config.toml
n_layer = 8
d_expert = 64
router_score = "softmax"
beta1 = 0.9
train_tokens = 550200000
Below are experts of layer 3 (counted from 0) of a mixture-of-experts language model. Rows are named router (the router's row for the expert), gate (a neuron's input weights, with its number), up (a neuron's input weights, with its number) and show model dimensions 0-63. Each number is 50 + 12 x the weight over its row's rms, rounded and kept within 0 to 99.
After each expert's rows: "comes after" lists some tokens at least twice as common just before its tokens as in all text. This comes from a sample of Wikipedia text that the model never trained on. Tokens count by the router's weight.

# expert 11
router:49 54 49 48 68 52 46 57 68 68 69 50 55 61 56 43 69 61 49 62 35 57 60 65 58 37 47 47 28 52 58 41 65 48 66 45 56 49 40 54 36 55 64 41 58 46 64 67 37 63 39 66 55 55 59 41 42 40 47 28 45 39 56 57
gate0:35 40 49 55 51 56 42 45 59 73 46 69 47 50 31 54 17 41 54 43 44 59 37 70 43 55 57 62 32 50 51 55 72 60 45 50 52 37 21 41 36 49 57 42 64 61 24 54 45 46 53 62 54 56 63 56 55 55 68 34 24 48 60 69
up0:58 36 49 45 53 44 58 41 58 39 43 36 41 36 55 29 53 36 54 37 60 46 55 42 60 42 43 30 69 45 51 39 30 40 59 50 56 34 63 73 63 50 57 59 55 30 61 51 36 52 41 35 60 36 33 22 51 37 43 67 72 65 43 33
gate1:62 47 58 47 48 56 54 47 25 49 53 56 61 42 49 60 44 41 59 36 37 41 62 50 26 35 53 41 41 43 43 54 44 38 51 43 63 50 61 63 34 38 55 56 41 28 53 26 50 53 50 66 62 51 40 47 38 33 50 65 62 66 68 40
up1:59 69 66 61 50 60 63 41 33 59 59 56 62 45 56 54 63 46 61 38 46 36 36 72 51 27 54 46 42 47 33 52 41 33 62 37 51 43 64 60 29 48 42 65 54 37 45 35 54 31 53 63 56 44 28 42 47 32 38 64 58 50 64 49
gate2:59 42 58 44 34 47 57 59 72 50 49 31 51 33 81 43 45 50 60 58 67 64 55 77 45 16 56 52 55 38 52 33 51 66 44 43 64 51 43 71 41 47 40 64 60 57 69 45 50 65 49 56 48 34 45 63 60 25 54 39 62 41 73 56
up2:57 43 70 57 33 45 49 50 53 62 32 40 59 39 66 52 49 47 55 73 51 59 42 70 71 37 49 37 59 49 35 63 62 46 21 42 88 56 42 49 51 53 43 68 66 59 59 52 46 57 47 45 43 57 48 56 43 54 62 53 59 38 67 61
comes after: "\n", "-", " ", "==", "==See", ")"

# expert 60
router:42 59 37 54 54 48 44 49 53 38 49 34 48 66 53 37 72 55 42 43 44 64 54 53 65 50 58 57 43 60 70 56 65 54 74 40 62 31 42 54 41 62 60 33 48 64 64 62 53 61 48 56 53 61 58 55 36 25 45 32 39 40 59 48
gate0:34 64 46 30 49 57 69 47 43 51 49 52 50 64 28 42 74 58 52 27 63 65 30 23 71 56 48 61 36 51 45 51 42 61 81 44 40 55 57 47 60 50 52 72 53 39 53 69 44 47 54 68 72 42 37 45 45 53 45 49 40 66 60 59
up0:65 43 50 74 39 40 48 53 53 30 31 45 68 40 38 35 51 35 73 51 43 50 74 64 39 42 46 66 48 68 43 53 56 43 36 67 27 42 35 39 21 56 24 40 29 55 42 32 53 48 56 35 39 49 46 52 56 65 56 53 60 39 44 49
gate1:54 47 57 57 43 54 49 38 57 81 38 45 47 44 54 47 63 43 46 42 54 27 57 86 51 46 57 57 60 69 44 40 55 40 65 49 59 22 12 30 65 55 72 59 48 67 39 62 48 43 64 57 48 56 72 59 46 55 62 48 60 45 45 32
up1:47 46 45 65 52 53 49 66 41 40 59 56 51 63 47 42 48 54 46 54 74 60 58 26 35 51 45 58 37 39 19 37 68 51 47 34 54 84 68 49 36 43 47 51 54 28 51 80 55 60 38 45 40 33 50 30 69 63 47 59 51 53 55 60
gate2:54 73 36 26 60 52 60 66 57 44 31 55 48 72 54 59 56 73 49 63 56 49 56 51 50 48 47 44 49 41 49 21 80 61 29 46 33 52 53 30 44 62 38 21 66 43 35 60 65 42 52 65 36 44 50 51 36 59 67 58 51 42 50 55
up2:41 29 63 73 44 49 40 39 46 63 76 60 49 37 42 48 38 44 56 41 40 46 51 46 44 44 52 59 56 52 49 75 36 42 71 55 53 57 42 55 52 34 63 85 30 66 61 47 37 55 43 38 39 56 55 39 73 34 36 44 55 60 59 59
comes after: "\n", "-", " is", " as", " was", " on"

# expert 28
router:46 79 54 61 60 53 45 71 60 48 61 35 52 58 71 45 64 56 47 55 51 56 66 69 58 49 51 49 31 55 79 47 64 58 50 41 67 39 37 50 51 59 50 28 56 48 56 63 53 63 51 58 60 67 53 50 51 19 38 28 43 45 67 49
gate0:62 54 71 52 75 40 47 68 68 51 67 59 41 54 53 45 31 56 43 58 64 51 41 36 25 38 32 42 59 46 31 60 41 29 43 42 43 62 62 49 49 51 45 42 60 55 52 41 48 42 40 62 54 43 43 47 29 34 47 62 48 64 63 53
up0:41 43 65 57 51 38 50 51 62 54 49 48 46 71 50 60 42 81 52 82 64 48 63 57 54 53 33 44 50 46 53 53 50 46 46 50 53 38 42 49 60 38 37 39 74 51 38 60 47 32 45 61 42 35 47 58 50 33 35 40 52 57 36 64
gate1:54 66 48 32 45 60 46 47 58 51 77 52 48 41 34 63 58 45 51 28 46 59 52 61 62 61 52 50 67 45 58 59 35 52 42 66 83 54 56 66 56 42 71 50 64 48 63 65 64 52 45 60 59 71 52 32 51 43 34 32 45 34 48 24
up1:43 34 43 69 61 45 47 55 34 66 26 63 60 60 61 34 40 55 45 50 53 51 47 47 32 37 28 44 31 69 43 41 75 43 69 28 21 45 46 35 45 54 34 53 50 54 36 52 33 44 53 39 48 31 55 61 45 62 63 75 58 74 54 77
gate2:39 62 68 56 70 44 13 60 47 33 55 57 59 45 52 33 61 43 45 55 44 30 64 50 47 45 53 35 47 62 66 50 61 48 41 41 43 42 54 28 50 88 43 26 47 52 44 47 53 57 36 58 32 77 60 49 64 39 68 49 55 54 61 58
up2:43 61 60 58 68 40 15 65 50 37 55 59 51 55 48 35 71 41 59 65 38 37 73 52 49 51 48 41 54 61 56 65 52 54 40 34 49 48 59 30 52 98 41 29 46 49 47 58 67 43 34 39 37 61 53 47 63 37 67 45 55 60 51 49
comes after: "-", " of", " ", " with", " •", " as"

# expert 0
router:44 67 51 46 62 56 46 80 66 56 53 42 67 58 60 53 66 56 56 49 31 50 65 66 57 32 37 36 45 63 52 68 52 55 55 61 79 33 55 75 53 64 69 40 71 68 57 56 45 55 30 59 44 66 71 43 60 44 57 30 56 43 71 68
gate0:64 59 48 58 46 44 22 53 53 48 37 82 68 62 48 75 51 60 44 77 31 59 75 40 37 61 20 45 58 44 34 56 29 36 35 44 65 48 63 58 37 49 54 49 71 38 45 44 64 62 66 51 50 49 56 38 49 47 36 56 47 48 71 51
up0:46 27 53 61 58 64 52 61 45 52 58 43 21 54 50 34 52 35 55 21 54 43 38 59 48 36 73 50 44 57 64 45 68 53 64 43 53 49 34 40 57 53 41 47 28 78 51 49 45 46 45 60 51 55 49 63 55 50 66 52 43 45 34 57
gate1:47 45 72 36 31 59 64 75 52 38 41 62 60 49 36 44 45 47 52 69 57 56 34 58 54 38 43 38 59 72 48 52 37 38 49 54 50 37 59 37 54 47 43 61 53 27 68 59 42 56 58 51 47 47 74 45 44 51 60 52 53 39 64 65
up1:41 48 48 28 48 39 46 56 50 66 50 51 39 46 69 48 56 40 49 51 43 26 54 34 41 44 33 34 46 41 39 59 45 56 52 75 37 44 55 70 47 59 49 57 52 49 64 43 47 59 35 61 50 44 68 51 44 51 70 30 50 48 53 59
gate2:73 42 54 67 61 40 55 54 51 47 45 32 50 37 49 36 77 71 47 36 60 37 45 49 53 31 43 65 48 49 27 67 44 22 29 61 52 33 54 59 52 53 69 50 66 57 61 41 58 35 60 62 60 47 68 58 55 59 69 36 54 51 46 36
up2:76 53 52 64 44 50 69 51 56 42 62 40 58 52 54 22 65 67 37 51 72 49 54 56 50 43 34 44 42 46 39 61 34 38 26 60 61 09 39 49 47 56 65 44 49 54 51 41 53 37 52 49 51 55 70 51 58 56 73 28 57 37 56 54
comes after: " the", " and", " a", " of", " is", " with"

# expert 29
router:57 63 35 60 68 68 34 69 52 70 67 40 69 55 56 45 55 62 41 68 49 53 55 53 38 43 37 37 45 66 49 56 63 48 60 56 62 49 60 55 26 61 57 46 59 57 56 44 49 56 37 52 48 56 69 48 55 44 44 37 45 32 81 67
gate0:60 33 49 37 48 36 50 47 48 47 51 50 67 64 56 35 35 48 43 63 66 49 44 67 58 51 47 27 53 45 22 40 40 38 28 57 47 43 56 36 60 52 55 60 30 75 54 63 55 32 48 47 63 41 40 45 50 54 44 44 40 55 29 80
up0:35 50 53 55 39 50 55 39 39 49 65 36 19 54 53 60 56 61 57 47 44 59 46 32 36 54 43 79 64 65 64 66 57 70 48 43 52 54 50 51 53 40 24 48 80 44 51 49 45 48 45 70 38 51 59 31 39 45 54 53 40 55 72 19
gate1:45 60 31 42 79 74 35 44 80 61 56 49 39 43 52 32 43 38 43 53 46 36 58 44 53 51 40 68 52 49 40 58 71 44 42 32 42 60 63 45 48 49 57 59 53 49 34 70 63 44 58 51 42 31 58 57 57 55 52 51 53 39 78 66
up1:60 38 67 65 32 47 52 44 27 47 50 56 78 60 45 74 46 63 58 48 59 55 45 57 44 60 48 42 43 36 66 36 34 32 53 58 49 50 39 56 57 48 41 30 61 50 53 42 40 59 48 48 41 65 53 38 39 39 53 47 45 53 27 56
gate2:35 50 43 55 50 43 35 59 32 48 36 75 28 63 62 67 31 71 41 44 72 55 42 40 48 53 41 48 55 39 39 45 26 34 48 52 56 38 62 61 35 39 57 52 53 51 51 58 46 48 53 39 39 58 44 51 30 49 64 49 47 63 75 69
up2:53 48 49 57 49 65 48 40 69 58 80 14 61 45 46 42 57 49 48 61 44 69 38 65 59 58 58 49 59 57 63 59 72 53 39 48 47 65 48 16 49 62 34 48 49 40 74 61 59 50 58 50 44 43 75 18 65 30 42 59 49 37 34 36
comes after: "\n", ".", "==", " ==", ",", "s."

# expert 56
router:44 65 39 42 52 68 36 66 72 62 67 56 60 58 47 40 58 49 29 59 40 46 48 64 51 46 42 56 35 57 54 34 52 59 44 35 55 38 48 51 32 69 60 50 57 62 62 60 30 56 32 42 47 62 67 42 47 36 44 37 38 45 82 68
gate0:39 31 67 54 64 55 57 51 49 46 69 53 45 50 38 37 33 55 59 53 51 42 47 64 43 38 43 46 35 45 64 43 45 45 56 66 60 55 55 57 37 59 61 70 55 87 55 45 32 55 52 54 52 64 42 18 51 27 37 51 46 58 54 46
up0:50 31 66 42 56 50 53 64 44 50 63 46 51 54 31 48 32 53 61 56 41 44 46 58 51 52 51 48 32 48 51 44 37 48 50 53 65 63 41 68 45 51 59 75 60 74 59 41 42 65 49 44 56 62 42 29 33 29 40 59 32 67 39 32
gate1:40 64 34 55 60 44 58 61 48 53 55 61 51 38 66 42 71 39 54 57 42 40 38 61 59 45 73 57 58 39 35 62 39 43 37 70 55 65 47 75 47 55 75 65 52 25 45 50 33 47 34 46 60 59 54 39 69 45 45 59 56 48 61 63
up1:39 47 37 63 55 56 50 55 38 43 52 59 55 34 53 54 58 38 53 52 42 21 48 66 67 58 76 68 40 52 29 64 33 41 51 65 49 59 50 67 46 52 70 69 60 24 44 63 36 48 47 41 52 65 56 53 56 48 59 53 63 56 64 59
gate2:69 68 66 35 31 59 53 22 74 53 45 48 57 47 55 53 59 61 79 52 29 34 34 50 47 52 54 65 51 68 52 50 51 54 45 54 47 37 67 47 65 55 46 54 50 61 62 59 35 48 33 61 44 26 55 45 63 68 46 47 58 58 39 56
up2:42 48 39 60 51 61 52 35 49 51 44 42 57 50 68 59 56 84 47 43 72 50 46 39 46 47 45 40 31 52 44 39 58 75 64 83 62 49 52 65 61 49 40 49 58 43 28 28 41 60 45 62 37 46 38 69 43 45 17 52 57 61 52 45
comes after: "-", " ", " the", " of", " \"", ":"

# expert 12
router:38 60 51 46 64 53 39 60 64 59 44 24 62 60 57 41 65 37 34 33 21 53 71 69 47 34 40 46 49 64 61 38 62 43 63 45 62 33 34 53 34 60 54 40 48 58 67 70 51 68 31 60 41 50 59 53 49 32 33 48 36 57 59 68
gate0:33 42 40 58 50 51 46 49 53 39 50 49 59 23 47 56 76 48 57 43 47 41 50 73 41 46 49 41 44 43 60 31 56 41 47 47 44 47 41 51 43 75 44 64 67 56 36 58 50 45 49 59 71 65 62 56 54 52 44 72 66 73 59 66
up0:58 44 54 33 44 48 57 47 61 74 54 59 57 67 55 87 46 62 57 60 53 61 57 33 63 54 53 59 37 46 37 50 59 60 20 49 36 48 41 54 55 23 57 71 40 54 51 43 50 55 45 53 32 44 51 57 82 53 35 39 47 39 54 47
gate1:40 39 61 86 40 36 61 40 38 53 48 56 83 42 60 36 58 45 59 59 52 34 61 50 46 28 49 67 39 37 53 40 39 42 52 44 54 71 64 56 60 49 39 47 55 52 46 43 57 62 32 68 54 35 29 43 71 52 33 40 63 51 49 43
up1:47 33 55 72 56 47 61 47 41 29 48 47 97 26 68 40 49 32 52 53 57 54 45 47 52 12 54 69 41 46 50 44 31 53 61 62 34 45 57 38 53 50 41 45 48 31 39 28 39 44 40 53 47 32 33 38 56 43 25 40 59 50 51 41
gate2:62 58 55 56 49 60 37 60 51 36 38 45 59 50 50 50 50 33 37 56 64 37 55 43 44 40 61 63 69 66 58 53 46 37 55 70 48 50 32 49 44 37 59 50 44 38 63 41 69 60 17 78 62 72 37 52 42 64 46 59 53 53 42 40
up2:32 39 57 71 57 47 52 50 48 53 48 61 54 56 42 58 57 43 28 50 65 30 56 56 47 63 32 50 53 38 66 52 59 60 61 41 36 46 63 51 18 50 63 66 36 24 68 31 32 27 58 22 48 38 52 46 50 32 43 34 41 39 74 56
comes after: " S", " P", " s", "S", " p", "P"

# expert 24
router:62 59 52 50 65 48 44 52 55 43 52 32 63 59 63 37 48 45 32 67 29 54 49 55 58 35 34 46 38 64 51 36 61 58 69 27 42 35 53 44 36 65 42 52 43 66 57 85 35 58 47 47 45 50 61 52 47 47 59 39 48 42 60 51
gate0:47 48 55 42 45 49 55 41 74 64 50 52 35 39 07 36 46 43 53 69 54 46 53 62 36 53 48 27 41 58 28 51 52 47 69 45 54 36 63 26 89 48 64 53 70 36 48 65 61 34 47 56 55 44 68 39 69 53 46 57 62 55 58 49
up0:45 59 39 61 50 58 52 51 46 35 32 36 66 51 53 58 56 47 64 45 42 53 43 40 56 52 69 91 51 51 47 60 52 49 13 50 46 47 48 72 32 51 43 56 33 51 66 46 73 29 41 55 54 52 49 45 49 71 65 51 41 55 40 32
gate1:75 45 62 30 60 64 62 71 47 59 56 37 69 28 47 36 50 47 53 52 64 59 38 53 70 63 42 60 18 55 53 36 48 56 56 60 51 63 39 37 64 41 44 63 58 32 57 47 58 39 53 32 58 27 47 70 59 60 67 38 59 44 52 46
up1:54 61 50 57 35 27 35 65 58 44 58 67 39 60 52 48 35 41 45 33 23 47 53 40 50 48 67 58 37 14 32 48 44 56 48 42 49 61 68 54 52 52 44 28 53 59 40 36 49 49 53 65 40 54 35 36 38 41 48 59 52 66 48 52
gate2:37 53 60 68 36 48 39 51 47 40 50 40 83 54 41 43 43 52 57 45 33 56 52 44 41 70 40 42 53 76 41 34 50 56 70 73 42 38 59 31 63 57 45 54 55 64 33 57 18 64 51 47 47 44 59 43 61 57 33 62 48 53 42 47
up2:57 30 37 39 45 36 60 52 44 55 36 54 43 40 49 41 50 43 39 38 58 46 70 51 41 32 50 59 73 30 62 59 51 58 39 32 51 60 40 59 48 39 64 35 50 37 40 64 67 50 45 59 56 47 53 67 40 51 56 23 51 26 48 50
comes after: "\n", "é", "e", " Le", "ri", " Se"

# expert 40
router:57 59 45 51 62 68 46 86 61 45 63 47 70 59 50 65 64 60 36 48 53 48 59 55 34 39 35 36 51 55 55 46 62 46 66 58 57 34 53 53 42 52 64 47 67 62 46 51 36 54 48 63 46 52 50 54 48 18 31 40 42 38 67 63
gate0:54 45 54 43 51 30 60 38 64 60 55 77 50 40 48 36 56 60 70 71 56 51 53 43 55 28 60 55 41 43 61 49 51 51 32 51 49 60 54 50 45 56 69 65 62 69 44 49 51 41 44 37 52 56 61 48 60 25 48 67 66 71 68 64
up0:57 45 45 57 48 25 50 41 56 60 49 79 54 43 44 41 58 54 69 64 46 50 64 51 50 34 51 61 52 34 59 60 43 45 20 55 44 59 46 30 49 58 55 65 55 63 49 44 66 54 40 41 52 63 46 48 57 39 49 62 64 61 70 60
gate1:31 67 48 62 41 40 31 54 77 56 36 42 44 51 60 58 49 68 52 45 39 70 63 37 60 35 44 45 33 51 38 42 50 40 59 65 66 40 56 58 66 48 51 50 47 59 54 54 50 50 53 60 30 47 65 76 53 68 48 58 61 41 51 66
up1:31 47 38 73 56 53 52 53 72 51 35 42 53 49 59 49 50 68 55 43 43 75 49 44 58 53 39 42 43 65 32 41 56 51 53 69 62 51 52 45 59 39 48 78 48 69 42 29 53 66 60 55 32 47 49 62 67 71 26 59 67 45 64 61
gate2:53 52 41 64 42 60 50 70 47 66 63 57 75 49 46 62 75 67 54 55 57 30 44 45 40 36 51 67 62 52 68 38 29 50 44 55 71 48 42 50 38 41 59 41 53 66 60 43 73 29 54 57 74 53 47 56 24 54 39 53 59 55 57 49
up2:55 48 52 69 48 63 49 70 56 60 61 63 73 47 49 56 76 70 63 50 55 27 40 43 42 36 51 67 65 45 54 36 32 51 48 44 71 51 35 46 39 43 56 56 54 70 57 36 66 34 44 55 67 54 50 47 32 48 26 54 58 59 43 41
comes after: " |", ";", "|", " +", " 0", " −"

# expert 49
router:46 48 45 34 62 60 35 58 67 44 73 31 62 62 53 41 74 27 41 56 42 53 64 62 59 28 38 52 40 61 55 34 47 51 61 61 57 42 44 49 36 65 57 40 52 72 65 63 43 54 34 48 45 53 65 41 31 36 38 34 44 63 58 72
gate0:38 32 35 40 45 61 61 61 63 37 54 51 71 16 54 46 52 57 54 66 38 32 71 63 36 57 51 48 53 50 47 37 47 46 56 40 59 39 15 57 60 52 73 57 52 41 52 53 54 48 69 41 70 59 42 77 45 62 48 48 78 53 50 43
up0:62 60 66 57 59 47 33 40 54 71 35 40 39 63 47 56 31 33 36 46 59 68 43 36 60 44 52 51 58 45 47 62 46 67 42 58 35 46 64 48 36 40 35 34 37 55 43 61 47 54 32 52 45 38 46 37 50 35 28 47 38 41 49 65
gate1:40 51 56 57 48 69 52 42 45 23 45 58 68 51 53 52 49 40 41 45 45 64 38 44 49 46 55 61 20 30 41 48 43 63 31 52 42 43 68 51 35 61 58 27 55 36 34 56 44 55 54 57 64 47 57 42 63 54 49 23 58 41 69 42
up1:59 47 39 48 49 30 46 49 44 62 57 46 38 57 47 36 49 45 61 63 46 65 57 54 62 67 40 47 82 59 55 58 70 41 58 42 50 46 38 53 68 54 36 57 17 43 65 48 45 54 50 39 32 60 49 43 42 60 47 59 48 70 31 50
gate2:52 67 51 63 56 72 62 42 64 31 41 57 56 44 41 57 42 41 62 34 62 52 22 58 57 38 43 37 67 41 25 61 44 34 69 59 61 30 68 50 59 57 41 56 74 61 33 58 55 39 52 45 47 43 40 61 67 61 56 43 45 39 34 28
up2:60 41 60 47 36 18 28 76 40 55 61 34 48 58 51 32 74 58 28 67 47 47 68 43 36 50 45 60 32 49 62 34 47 61 42 42 41 53 47 53 40 43 69 59 35 46 67 56 45 68 53 55 49 60 46 28 36 32 49 37 46 54 64 60
comes after: " S", " s", " Sh", "S", " J", " K"

# expert 2
router:42 53 44 65 63 57 50 69 50 59 66 37 68 74 61 57 72 55 29 54 44 58 66 54 41 32 38 41 45 81 54 48 68 64 62 53 54 33 46 55 38 55 56 31 72 45 66 65 39 60 53 67 49 53 56 54 54 33 50 42 34 45 54 57
gate0:27 61 54 55 51 22 77 60 40 72 65 56 58 62 48 54 43 27 65 35 49 48 49 62 42 64 57 32 64 58 51 47 69 36 65 42 51 59 36 45 32 62 28 40 65 36 33 49 40 60 48 48 47 54 41 67 38 65 63 52 49 64 35 63
up0:27 69 33 57 50 34 58 54 67 71 65 52 65 69 52 41 52 22 63 36 42 54 64 54 34 60 54 36 42 48 51 49 61 28 55 52 34 46 41 58 37 64 42 43 53 38 45 50 55 55 52 52 53 51 28 51 38 70 60 48 69 74 50 73
gate1:53 26 63 42 72 35 55 58 44 70 60 59 62 78 57 68 60 37 47 61 43 81 58 53 57 39 64 68 72 52 30 55 50 58 42 39 61 48 45 42 37 51 63 50 63 39 67 46 44 45 66 52 73 31 38 74 61 42 58 51 36 57 55 50
up1:35 73 40 46 66 54 40 49 35 51 51 47 49 58 57 43 52 45 54 36 40 37 54 53 25 80 57 38 52 71 60 52 48 63 56 31 35 35 51 42 51 41 37 34 41 49 33 64 54 40 53 38 28 68 52 41 47 52 29 43 43 49 50 47
gate2:39 21 33 35 60 42 70 45 53 57 50 39 52 40 43 16 62 41 40 54 41 69 37 50 38 37 45 26 60 60 35 56 56 58 48 30 36 43 55 66 40 47 37 51 64 56 60 80 60 30 50 44 67 39 81 52 49 65 29 46 58 57 46 34
up2:86 18 65 65 44 61 46 55 49 49 44 60 56 69 73 52 38 62 81 50 57 40 29 50 59 52 40 40 37 32 66 48 50 55 44 72 39 47 60 39 45 61 43 47 50 48 47 36 52 50 58 53 50 48 49 59 50 51 60 50 52 44 45 50
comes after: " of", " for", ".", " in", " and", " by"

# expert 17
router:44 52 48 59 77 65 38 54 53 46 59 45 69 76 42 57 57 54 41 56 30 52 68 72 45 39 44 45 28 58 54 55 54 43 64 61 52 39 58 54 45 60 52 44 64 60 42 64 40 54 46 63 34 64 55 43 55 31 47 49 39 39 60 63
gate0:55 38 47 61 65 56 38 39 66 39 59 47 30 72 49 44 64 49 54 49 42 13 58 70 52 60 75 37 65 76 48 49 43 46 80 54 43 52 42 52 35 49 42 48 61 30 40 36 60 46 52 55 34 58 52 53 49 57 43 52 57 54 53 68
up0:54 67 59 47 40 49 63 69 40 60 38 52 74 36 67 52 38 55 38 51 50 79 45 32 44 34 24 74 37 31 54 49 55 56 21 55 47 48 62 46 62 44 47 47 41 71 53 61 36 47 55 51 48 45 50 49 46 61 49 36 39 50 34 35
gate1:62 49 49 51 55 47 33 43 29 49 61 61 41 47 39 51 46 69 61 48 65 67 27 45 52 54 31 41 32 34 38 49 54 57 42 19 31 53 54 52 43 58 30 70 55 50 51 57 65 45 56 54 65 84 41 47 49 35 54 55 50 59 40 45
up1:50 48 74 47 52 41 81 40 43 68 70 63 49 48 67 27 50 50 69 52 40 69 65 38 58 50 49 71 57 37 47 55 52 63 38 55 59 60 46 71 30 52 58 59 51 44 52 58 51 58 66 46 72 58 47 49 35 36 39 60 49 45 51 61
gate2:61 41 61 52 42 36 56 35 39 31 43 57 52 44 55 56 65 49 32 38 54 64 59 58 27 60 51 44 35 42 60 45 40 41 58 48 48 67 58 45 55 53 53 67 59 64 55 32 37 49 47 60 32 69 38 41 40 46 56 60 63 53 42 49
up2:69 40 49 40 41 26 47 33 37 48 43 50 54 46 48 47 63 42 39 36 50 64 49 46 44 55 46 54 37 43 45 41 37 53 57 49 47 73 56 57 65 40 63 56 40 54 45 31 47 52 47 60 27 74 44 37 34 49 67 56 57 48 44 46
comes after: " ", " 0", " —", " 1", " 2", ")"

# expert 1
router:56 40 43 52 59 64 38 60 64 48 53 60 65 74 35 50 62 63 46 58 43 57 60 51 50 36 43 56 29 59 54 42 56 53 55 55 54 35 68 60 37 75 75 50 61 59 63 49 37 57 27 47 53 48 55 52 41 47 45 35 50 55 59 62
gate0:66 45 81 79 36 59 47 37 69 66 56 60 52 41 53 45 55 57 40 50 31 52 55 45 39 60 50 59 53 36 53 48 39 58 36 29 63 43 81 56 60 49 73 58 63 65 40 41 53 37 43 41 38 51 45 55 64 40 49 43 35 60 42 37
up0:53 43 39 60 56 60 22 44 65 54 35 39 59 64 61 50 42 69 61 48 68 61 49 47 61 27 49 14 50 44 41 53 53 41 68 35 36 38 41 45 53 56 36 47 18 46 65 44 52 43 47 48 56 31 50 65 47 61 59 42 54 19 47 27
gate1:37 39 61 32 44 37 61 29 44 62 50 52 56 68 38 24 33 64 45 59 44 52 66 44 59 56 46 56 57 54 39 47 52 56 66 43 51 66 61 42 45 64 38 49 53 62 55 49 10 65 40 59 70 50 61 47 51 56 41 49 60 48 58 56
up1:53 42 70 33 53 46 30 53 56 32 65 56 67 59 55 44 45 64 35 69 45 59 43 41 55 50 41 46 64 44 55 62 47 57 60 25 57 70 46 44 50 56 18 56 69 68 60 39 31 76 50 35 63 47 58 36 46 37 49 60 51 64 56 44
gate2:55 42 27 61 25 48 37 64 56 57 54 48 26 58 41 32 41 60 26 65 40 57 55 58 48 55 40 25 58 54 57 47 40 63 40 57 43 53 66 56 53 60 41 35 36 65 49 41 30 70 37 60 43 38 41 46 47 46 60 45 70 48 46 50
up2:43 62 67 41 67 57 57 23 43 42 43 52 63 53 66 69 55 41 64 18 67 54 55 49 48 46 47 63 48 39 46 51 57 45 54 47 56 45 45 64 55 28 49 55 66 38 44 68 64 34 55 49 41 57 58 56 65 42 30 53 35 64 59 51
comes after: " K", " G", " L", " H", " W", "l"

# expert 14
router:51 49 44 47 52 70 51 76 68 52 58 30 53 51 58 45 59 64 34 67 38 47 46 52 40 35 46 41 34 62 52 46 73 67 54 45 52 49 41 64 26 59 55 45 66 58 68 54 48 59 37 59 52 48 45 59 45 44 43 41 34 39 72 63
gate0:54 44 61 28 50 42 53 57 50 56 42 51 60 39 83 63 53 48 74 35 35 45 62 30 71 67 50 58 72 56 39 44 52 43 74 45 59 38 62 43 29 44 36 48 46 56 66 65 67 32 33 48 48 41 49 58 48 63 41 61 28 48 51 61
up0:24 46 41 41 52 61 41 56 43 48 41 36 37 65 49 50 48 43 47 38 41 29 55 69 32 44 55 55 32 41 53 33 60 60 32 50 66 23 50 67 69 42 65 44 35 52 45 35 49 63 41 77 53 69 49 59 53 49 51 32 67 58 54 67
gate1:54 38 39 31 32 62 43 48 35 44 59 39 47 43 69 59 69 47 56 60 38 25 56 62 49 47 68 33 58 49 44 36 53 59 25 61 63 44 71 50 66 34 44 47 59 68 50 54 46 63 59 40 54 35 41 53 41 50 46 50 57 58 35 59
up1:49 48 56 62 62 43 46 54 65 64 44 42 34 54 33 58 23 46 41 36 75 59 42 46 53 44 41 71 56 50 52 61 38 43 60 47 30 52 56 59 53 59 57 60 45 25 45 30 49 33 56 59 63 65 53 44 64 35 54 53 54 39 63 30
gate2:44 37 55 50 59 53 45 59 45 40 43 63 38 52 49 45 44 65 40 50 48 48 58 58 52 36 26 48 38 51 66 45 44 22 61 63 54 56 48 67 45 47 46 49 59 44 44 32 47 53 55 26 49 33 62 43 55 34 43 34 52 54 69 52
up2:57 57 48 46 51 79 52 43 58 53 43 54 59 52 59 67 59 52 45 54 39 57 71 58 47 51 58 33 54 51 35 63 64 58 50 49 51 33 42 46 42 61 53 44 34 57 42 65 58 60 48 68 58 79 34 48 26 52 51 59 42 39 39 47
comes after: "\n", " |", ")", " L", ".", "|"